From a checkpoint of a small mixture-of-experts model trained on Wikipedia: vocabulary 17667, 64 experts in each of 14 layers.
Below are experts of layer 8 (counted from 0) of a mixture-of-experts language model. Rows are named router (the router's row for the expert), gate (a neuron's input weights, with its number), up (a neuron's input weights, with its number), down (a neuron's output weights, with its number) and show model dimensions 144-191. Each number is 50 + 12 x the weight over its row's rms, rounded and kept within 0 to 99.
Before each expert's rows: "mostly gets" lists some tokens that are sent to it at least half of the time; "comes after" lists some tokens at least twice as common just before its tokens as in all text. This comes from a sample of Wikipedia text that the model never trained on. Tokens count by the router's weight.

# expert 25
mostly gets: " became", "|", " been", " was", " being", " wrote"
comes after: "\n", " ", " was", " to", " he", " He"
router:36 29 54 46 56 60 50 43 62 36 48 55 71 55 55 50 79 61 51 49 34 41 61 49 59 37 53 43 51 33 72 22 62 41 45 35 32 67 45 26 56 48 58 53 57 65 58 56
gate0:57 36 49 56 11 55 39 46 64 40 72 28 47 38 34 36 51 42 44 42 36 43 51 64 45 49 51 43 64 52 48 46 55 46 53 65 50 66 58 44 47 66 38 47 71 39 40 61
up0:36 48 35 50 67 63 57 54 27 46 50 49 58 41 46 63 41 51 60 48 62 48 48 43 37 54 48 51 47 80 30 44 44 48 48 29 59 46 39 39 42 09 74 55 53 74 45 29
down0:61 41 57 40 43 15 38 65 58 48 37 36 58 48 55 45 63 48 33 38 52 47 53 67 37 26 61 55 57 58 28 68 62 50 50 66 32 46 64 52 45 33 40 54 60 46 47 55
gate1:57 54 24 49 59 46 64 40 37 37 39 68 27 71 46 52 65 60 55 59 42 29 66 37 61 50 57 43 67 52 75 65 46 21 61 34 33 57 38 47 45 34 60 40 43 37 78 59
up1:63 50 56 57 38 63 30 43 12 45 53 22 49 49 63 53 51 55 57 58 43 53 58 41 72 44 41 45 42 21 35 53 62 43 45 41 63 56 57 58 43 64 60 34 58 67 40 33
down1:49 43 57 42 42 58 56 60 69 43 40 70 66 46 54 26 38 35 61 38 48 47 49 58 43 34 38 40 39 39 62 29 53 60 48 51 59 47 57 30 53 47 42 56 44 43 48 49
gate2:66 27 22 46 71 51 61 36 52 52 14 37 41 71 67 50 53 51 39 48 38 66 36 52 61 41 45 22 48 38 32 57 35 58 53 43 63 62 18 46 61 51 41 38 43 39 70 68
up2:66 40 53 39 35 61 41 68 36 40 71 50 28 21 40 56 43 47 64 57 60 44 45 40 12 42 55 57 56 49 77 56 42 59 44 51 23 51 58 51 42 52 73 43 41 66 39 46
down2:36 65 72 48 57 33 41 55 37 44 57 13 34 69 48 58 46 31 49 35 60 48 44 53 59 42 34 29 35 44 61 58 72 60 50 70 54 67 43 54 49 34 65 40 43 38 66 38
gate3:37 61 41 53 52 56 82 27 52 47 68 38 42 61 35 27 69 59 51 50 39 37 46 33 51 43 35 56 45 67 64 59 48 44 43 30 42 61 77 53 29 54 56 44 71 41 58 54
up3:46 63 49 41 58 36 71 32 38 50 54 52 62 62 16 21 66 35 68 54 50 40 37 52 54 56 38 48 53 79 40 30 45 59 73 46 40 37 58 60 52 62 62 37 46 24 45 50
down3:52 60 48 67 47 46 39 57 43 38 48 48 30 44 55 43 34 41 29 55 45 54 62 42 60 45 55 43 42 64 23 52 42 38 62 64 46 35 42 51 58 36 58 78 14 68 67 45
gate4:71 66 30 34 61 60 48 60 41 30 72 35 67 59 56 40 45 54 59 63 51 57 78 54 59 50 63 46 60 51 55 54 60 57 45 48 59 36 39 34 33 49 45 48 53 47 54 64
up4:28 29 59 59 56 61 42 44 55 67 46 41 44 33 54 48 33 66 55 52 52 48 38 54 53 53 45 61 53 49 33 65 57 43 27 48 48 23 46 58 81 65 48 42 66 41 57 57
down4:74 68 45 33 45 40 37 25 31 55 45 14 45 44 59 48 44 74 49 41 39 41 42 69 49 44 38 63 53 62 30 46 63 68 55 60 67 71 71 54 37 45 44 47 55 41 40 52
gate5:50 33 59 44 47 45 58 67 56 44 74 50 34 41 60 50 54 60 54 69 17 54 56 53 39 34 40 27 43 39 35 35 38 41 36 59 41 56 54 53 42 53 66 61 58 19 45 57
up5:49 53 40 40 55 39 27 40 45 77 41 33 49 52 38 41 59 15 56 58 62 51 55 59 30 64 75 66 52 38 59 37 62 46 57 52 58 41 50 43 36 55 53 39 42 41 49 43
down5:19 38 60 51 54 42 45 56 28 41 62 53 72 36 82 56 37 42 44 64 32 51 60 52 53 83 54 55 49 73 50 69 57 45 53 46 54 35 53 32 59 45 43 54 34 48 55 41
gate6:49 50 44 56 59 49 67 64 73 34 43 46 66 71 41 61 45 50 34 55 49 65 55 50 43 40 35 38 48 49 64 52 42 47 31 50 39 52 57 26 08 79 59 46 42 42 69 68
up6:40 49 33 56 47 74 42 55 47 36 55 35 45 65 44 78 36 35 49 53 59 41 70 33 53 70 39 45 61 62 43 39 62 66 76 56 51 59 49 46 55 45 85 43 24 46 74 55
down6:49 64 53 51 39 38 60 66 44 48 47 43 33 57 55 43 45 45 64 54 48 51 44 78 37 47 71 49 65 42 43 52 43 56 51 50 41 53 38 45 34 54 74 48 49 63 58 54
gate7:44 42 35 52 45 52 66 35 46 19 56 56 55 52 43 37 34 62 30 57 52 52 54 49 71 40 60 78 45 70 43 69 58 50 46 61 78 53 40 39 46 50 41 30 45 39 50 50
up7:15 61 50 61 39 42 55 37 39 44 50 63 61 42 40 52 52 54 44 45 63 55 44 56 75 67 40 80 42 45 70 70 41 57 49 59 77 31 42 62 49 68 51 65 32 46 47 59
down7:29 55 38 71 68 59 53 44 18 43 50 53 46 68 54 43 40 50 74 50 50 46 53 56 50 48 55 39 39 34 57 51 66 59 28 59 52 48 74 44 67 42 55 42 28 37 51 23
gate8:29 40 39 72 47 54 57 54 49 45 57 54 57 65 64 51 56 65 65 57 46 39 31 43 67 51 47 42 25 37 47 67 52 54 43 30 43 44 55 47 43 72 47 26 51 14 36 46
up8:47 60 50 39 69 47 56 28 39 41 37 55 59 36 32 24 48 43 38 60 54 53 68 56 39 51 82 47 54 52 42 48 62 47 53 46 51 49 38 63 56 44 49 54 48 36 55 47
down8:82 64 57 41 45 59 64 61 39 59 60 42 51 55 56 61 77 50 66 56 78 36 49 49 35 65 51 49 64 64 51 26 44 68 54 44 67 33 48 54 58 52 51 58 69 61 55 66
gate9:52 51 36 51 61 57 37 34 52 45 70 46 69 64 53 69 39 51 39 38 59 32 35 61 59 57 36 36 64 56 47 50 73 58 45 41 61 41 52 38 51 54 55 27 46 52 57 47
up9:38 62 67 35 44 27 41 46 69 33 47 44 19 49 68 43 56 47 29 70 57 57 79 48 54 50 52 63 52 46 47 58 42 34 40 60 56 31 45 40 53 47 41 62 54 43 33 54
down9:46 58 69 50 54 44 55 60 44 50 54 18 40 73 43 64 44 59 59 46 38 67 53 45 36 52 43 38 48 55 37 47 74 51 56 39 83 37 53 49 55 49 34 42 35 39 43 61
gate10:62 51 42 46 57 49 66 51 55 32 50 59 61 76 46 51 50 56 57 56 55 43 36 29 88 20 45 70 46 55 50 43 40 77 63 58 57 51 83 43 56 43 58 49 50 47 33 49
up10:61 52 51 48 70 37 66 52 63 44 64 28 44 51 56 52 50 79 51 53 40 59 34 66 63 61 56 59 64 59 46 39 50 40 44 49 36 62 35 49 54 70 64 40 74 52 62 47
down10:59 61 41 40 60 45 59 27 48 60 44 48 39 30 40 34 47 55 61 48 32 36 54 45 50 47 66 42 32 42 61 61 41 87 46 58 69 49 59 50 55 45 46 59 46 44 50 47
gate11:67 43 43 51 31 59 61 60 43 20 47 44 45 58 54 35 54 62 48 40 59 54 65 65 53 31 42 32 41 41 39 31 64 55 54 41 53 66 34 49 40 63 29 55 53 48 49 40
up11:75 38 37 24 53 38 55 60 46 53 41 56 42 16 37 80 45 54 61 35 36 42 33 54 54 38 56 56 47 66 38 56 73 57 62 39 45 41 53 56 59 46 67 42 37 34 40 46
down11:19 42 39 40 39 29 61 45 56 61 54 92 20 41 62 55 76 66 39 56 62 46 28 46 52 23 59 46 44 42 42 65 58 27 41 65 36 42 43 63 34 52 40 60 35 60 32 57
gate12:55 66 60 34 45 38 59 54 42 60 46 55 54 46 57 23 67 43 56 29 44 57 67 31 41 58 52 35 40 46 55 65 62 49 55 72 65 34 54 65 44 51 41 63 39 45 43 73
up12:41 36 27 71 30 63 44 47 34 33 32 59 38 55 58 28 54 52 39 64 55 43 55 47 42 47 63 30 39 41 43 34 50 63 40 73 60 30 59 46 42 37 27 60 42 71 42 45
down12:55 45 28 63 45 51 50 34 66 70 52 61 59 42 55 37 58 63 58 45 61 57 43 48 20 38 52 47 52 39 64 65 57 53 22 45 56 49 53 47 55 56 70 34 54 44 37 46
gate13:51 55 71 48 32 62 73 31 39 40 43 43 57 19 48 49 77 39 58 39 55 36 36 40 60 30 54 72 39 54 44 43 55 43 54 38 40 59 56 53 55 65 39 48 49 46 41 61
up13:40 39 42 64 55 52 66 47 43 47 47 63 46 60 53 51 49 27 40 47 46 49 57 52 55 44 60 55 69 43 42 57 52 34 50 47 64 52 51 71 32 32 41 60 70 33 64 80
down13:63 34 64 57 63 60 56 59 59 54 39 52 41 49 49 16 50 55 41 36 23 46 40 62 60 45 14 45 51 57 69 37 51 34 44 52 54 57 48 58 53 49 58 44 48 56 50 48
gate14:55 62 35 58 58 56 51 55 48 40 66 60 41 48 51 42 56 52 34 44 63 50 59 56 55 59 41 44 45 62 57 50 60 28 44 53 50 46 78 34 56 46 66 45 70 58 43 57
up14:43 54 50 54 43 45 50 31 63 58 47 50 48 52 43 43 39 60 62 37 52 48 27 46 42 39 25 52 45 59 55 68 63 40 26 54 56 41 51 54 57 49 42 68 06 30 50 48
down14:67 35 53 62 58 28 27 66 59 58 64 07 61 41 57 42 54 63 47 71 38 33 38 46 51 51 65 27 59 49 48 43 38 63 50 39 33 51 48 38 53 43 67 63 59 48 43 58
gate15:60 36 45 53 54 58 27 39 65 31 48 54 49 38 34 48 34 41 51 52 62 41 31 27 49 44 32 43 67 35 52 49 56 47 53 53 40 54 72 41 50 43 21 54 37 43 62 45
up15:45 56 48 50 63 40 53 51 36 61 67 62 50 61 75 59 59 61 64 57 30 48 71 59 50 38 55 51 40 72 59 52 36 57 46 41 54 41 51 58 72 42 52 61 49 36 52 57
down15:54 60 64 63 69 38 56 52 57 63 65 77 54 47 47 44 51 65 48 49 56 54 68 71 60 42 56 65 40 51 58 38 48 36 66 58 48 73 59 50 40 64 44 43 54 60 66 46
gate16:63 68 47 48 33 55 62 45 50 27 37 42 17 48 44 51 61 64 51 57 36 62 47 67 47 32 44 59 55 50 46 44 60 32 14 31 60 74 48 39 57 60 44 41 41 49 40 57
up16:55 62 67 43 41 61 60 54 56 45 41 44 58 56 24 58 64 66 31 47 60 47 56 63 56 35 34 72 47 41 52 57 68 48 46 44 59 43 54 25 29 64 54 63 27 55 49 59
down16:26 47 54 47 51 39 64 38 58 56 47 44 44 49 65 47 57 74 53 39 46 59 71 58 46 25 58 48 58 60 53 18 53 44 56 52 44 50 44 41 32 46 45 47 52 62 43 68
gate17:46 56 48 27 70 42 59 59 49 57 51 52 65 32 55 28 64 61 60 62 50 56 27 38 65 39 45 53 24 54 61 70 45 59 53 62 39 45 37 53 62 44 66 47 46 71 51 66
up17:54 42 44 41 36 45 36 45 42 49 43 54 53 75 51 68 53 33 44 42 68 57 61 40 58 57 66 49 45 49 39 62 40 50 52 49 53 50 58 74 66 45 34 70 76 65 26 31
down17:43 36 49 49 40 73 34 47 38 41 47 43 54 59 45 46 66 39 76 43 29 48 51 48 45 46 44 48 57 45 43 41 59 45 43 37 56 52 49 53 36 43 47 46 53 60 52 44
gate18:55 58 54 65 41 68 82 49 29 32 61 49 69 56 51 38 48 33 51 60 36 39 52 46 48 42 51 60 72 36 43 55 54 72 59 33 52 42 68 38 60 55 53 36 76 28 45 74
up18:60 58 44 52 57 48 56 60 63 54 44 37 60 57 72 45 33 40 64 39 64 50 47 37 47 30 47 36 73 42 57 32 54 37 73 29 52 51 52 35 61 17 38 54 49 39 46 35
down18:48 40 63 75 61 51 64 48 41 39 53 58 56 24 32 77 62 63 42 71 58 51 56 62 45 57 46 36 34 42 44 53 62 35 50 51 49 55 51 63 34 43 55 56 53 59 51 59
gate19:51 50 61 63 51 58 53 46 42 49 87 29 59 60 53 37 44 48 61 57 47 53 52 58 70 38 54 54 54 38 40 50 37 41 64 38 41 45 57 60 28 47 52 48 56 32 40 83
up19:43 47 74 79 48 74 65 42 52 53 56 56 53 62 41 37 70 54 28 46 38 54 50 72 50 49 60 40 47 45 54 53 39 49 48 38 48 44 43 30 17 57 69 50 44 36 43 82
down19:50 49 46 50 43 28 44 70 63 49 56 71 47 44 38 45 44 42 48 56 39 55 31 68 15 65 45 74 67 39 53 48 48 50 39 54 36 51 73 39 60 67 15 50 32 57 55 63
gate20:64 48 50 50 56 58 49 30 66 52 64 50 25 38 59 51 53 47 51 41 68 53 51 56 52 38 24 64 49 49 52 61 65 60 56 59 37 46 92 22 53 57 48 38 64 23 49 47
up20:70 56 24 41 50 41 32 45 53 75 54 56 52 50 52 44 54 34 54 64 74 53 35 48 51 59 65 37 67 59 54 70 58 44 63 53 61 61 60 41 56 53 29 23 67 43 64 53
down20:32 45 45 47 58 53 73 37 54 62 69 61 59 57 51 49 55 50 56 68 28 70 52 53 45 44 45 36 48 70 63 60 51 44 52 45 49 78 55 49 43 52 50 59 31 49 52 48
gate21:52 45 38 63 60 53 61 58 36 58 49 46 49 35 54 61 67 48 46 63 56 40 41 52 69 57 40 40 71 36 50 44 75 47 52 41 67 62 56 48 59 32 54 62 64 52 51 46
up21:44 69 53 49 60 40 51 57 51 52 20 58 78 57 39 37 64 38 38 48 34 45 27 45 28 44 61 47 40 13 69 49 33 61 39 62 53 39 50 54 48 61 68 54 54 55 37 73
down21:30 44 41 46 39 62 55 42 48 38 52 71 21 47 62 48 68 54 45 53 70 29 64 60 62 44 43 61 79 59 53 47 50 32 36 42 37 58 61 60 60 38 46 48 40 61 55 33
gate22:55 52 26 57 51 47 45 45 49 60 51 41 60 49 42 63 58 43 28 41 39 52 33 51 76 35 57 47 55 51 49 37 58 39 39 43 46 73 86 45 65 47 75 39 69 66 44 62
up22:37 60 73 43 21 47 52 55 48 32 39 66 33 39 63 52 54 54 57 59 36 29 50 52 55 60 52 70 56 31 57 58 45 75 30 60 44 35 37 51 47 33 36 52 22 37 41 33
down22:54 53 33 49 52 32 60 58 32 51 49 33 62 49 37 64 53 61 41 51 39 69 54 43 32 37 83 33 55 48 44 40 33 46 71 51 54 56 61 58 55 49 51 59 57 66 48 53
gate23:41 57 27 37 31 59 65 56 29 58 65 41 48 60 31 41 45 46 50 50 64 51 56 24 65 38 30 46 60 29 56 53 50 47 46 56 59 41 57 35 51 38 65 56 22 38 43 57
up23:55 54 47 50 34 64 60 49 26 31 48 34 51 29 45 50 42 45 30 48 66 51 59 45 41 62 47 43 55 37 28 59 53 42 36 42 25 45 64 24 57 75 75 44 49 47 51 64
down23:37 46 67 38 62 26 65 44 49 39 58 84 56 61 56 55 42 34 42 49 35 47 42 53 62 53 48 51 60 39 57 41 50 65 59 56 51 68 29 65 74 23 33 52 48 70 38 38
gate24:22 38 34 50 37 38 70 56 44 55 42 38 35 50 53 49 59 43 65 58 59 45 46 64 56 31 36 60 43 53 57 38 65 45 33 41 61 55 55 44 70 68 62 41 54 23 52 47
up24:36 48 70 55 59 42 46 34 75 62 63 49 30 37 55 72 51 57 61 48 64 35 25 45 78 49 54 45 58 42 68 42 50 70 40 56 34 48 73 64 49 55 42 40 49 60 43 46
down24:44 60 60 53 49 66 60 41 59 52 61 48 39 49 53 45 48 39 38 64 56 52 43 44 49 50 46 48 49 49 44 44 37 56 65 40 53 39 56 61 59 46 69 64 52 52 64 52
gate25:42 53 29 59 29 47 70 58 65 42 54 43 27 31 79 51 87 74 48 28 39 19 48 57 64 46 30 46 63 32 55 44 60 73 40 31 66 52 40 51 51 54 71 48 50 68 64 62
up25:56 35 61 49 35 71 57 38 72 69 57 75 37 56 30 47 52 37 53 55 46 37 58 44 63 42 60 56 51 66 20 73 29 61 51 52 38 49 65 33 58 45 52 69 49 49 37 55
down25:77 53 54 34 63 33 53 45 39 47 41 13 68 54 48 44 69 20 43 59 54 58 56 56 43 54 67 57 54 59 75 40 27 63 41 46 45 61 53 55 51 58 67 52 65 48 36 48
gate26:17 53 42 61 39 64 67 57 59 58 42 39 54 52 40 55 58 37 42 57 45 23 51 50 58 42 52 28 43 46 61 53 46 50 35 54 51 89 53 35 72 47 50 42 49 53 54 48
up26:61 44 50 49 52 54 59 46 75 59 49 54 54 39 44 77 36 48 55 48 37 47 43 58 47 47 54 39 77 26 55 51 40 47 44 44 68 51 40 28 48 33 47 45 42 59 73 34
down26:56 65 40 37 43 44 32 36 47 30 45 60 46 48 55 48 23 42 52 56 52 76 58 58 73 37 55 34 39 67 48 61 59 42 52 38 57 56 46 75 59 46 56 61 52 44 34 41
gate27:54 61 41 48 68 59 47 55 27 57 53 48 53 53 52 48 36 49 55 70 44 78 45 76 49 69 38 43 62 38 55 82 61 60 53 49 53 53 47 43 40 42 68 51 24 58 54 58
up27:54 22 54 46 56 19 58 57 57 26 52 37 49 48 32 61 51 39 41 64 63 45 46 44 54 46 70 66 47 44 44 39 72 43 51 57 54 37 43 48 46 29 39 36 38 28 44 44
down27:50 39 50 35 31 57 55 53 47 56 56 29 47 36 52 75 67 47 69 44 49 58 68 55 55 51 71 47 52 50 72 49 57 50 55 63 53 79 20 69 58 50 46 40 66 52 44 38
gate28:44 39 48 65 37 47 55 41 41 38 66 47 32 76 56 31 52 58 47 40 47 59 62 31 59 42 43 30 69 40 53 61 69 64 66 51 57 69 53 66 46 34 42 55 43 59 40 51
up28:40 42 33 41 60 40 63 78 46 32 69 37 57 23 54 73 66 54 39 71 47 52 39 29 28 57 44 41 36 69 59 51 52 33 37 59 52 71 60 65 46 43 32 65 68 39 41 52
down28:35 41 72 55 47 48 48 63 42 49 51 51 30 60 47 45 48 67 56 59 21 61 50 37 47 66 39 67 56 38 68 41 60 72 55 37 46 60 55 38 35 41 50 47 57 37 50 56
gate29:33 31 39 40 58 44 68 55 65 32 56 44 22 51 61 41 63 73 34 72 35 44 68 44 48 34 21 48 25 39 47 41 51 55 36 60 67 47 69 40 64 50 59 59 34 47 44 66
up29:49 56 54 75 47 42 41 31 49 62 59 39 70 57 44 58 51 29 54 20 54 46 37 65 65 63 55 62 61 59 38 61 50 44 58 39 68 50 61 39 52 32 52 44 69 59 49 63
down29:58 38 46 47 48 59 37 39 40 49 57 64 48 73 58 50 76 72 45 43 50 39 29 55 45 68 29 36 72 65 60 64 54 48 35 45 77 39 65 48 56 62 57 59 75 51 55 51
gate30:64 62 33 50 45 35 63 62 56 59 79 58 51 61 59 47 65 68 55 59 53 52 48 65 61 44 42 42 56 45 46 49 52 27 43 71 30 49 44 30 36 32 40 54 40 33 49 57
up30:53 65 66 28 47 50 53 35 48 66 46 51 64 47 41 43 25 78 46 55 61 30 56 50 54 31 43 26 52 51 36 58 63 57 49 50 47 38 60 61 56 59 48 50 50 40 61 49
down30:66 63 76 61 47 56 37 58 43 46 44 86 54 59 43 38 46 50 51 53 55 52 42 40 40 54 40 58 42 49 69 44 44 26 54 74 44 53 64 67 49 55 37 45 47 48 37 47
gate31:44 67 49 62 37 44 57 50 50 57 62 45 67 26 48 45 39 43 52 31 70 51 53 45 41 32 67 47 46 52 67 48 40 36 42 50 67 66 64 54 49 53 59 38 33 39 60 61
up31:23 61 62 45 63 59 63 49 54 59 19 47 41 53 41 35 39 67 26 57 84 44 40 32 43 43 42 53 43 52 26 46 36 48 57 36 55 55 43 68 44 31 49 36 37 48 46 46
down31:64 73 62 43 51 50 54 63 30 61 46 36 57 60 35 49 48 38 31 29 54 41 24 64 55 62 37 63 46 68 56 70 51 67 48 49 32 46 51 52 52 45 51 48 48 58 39 48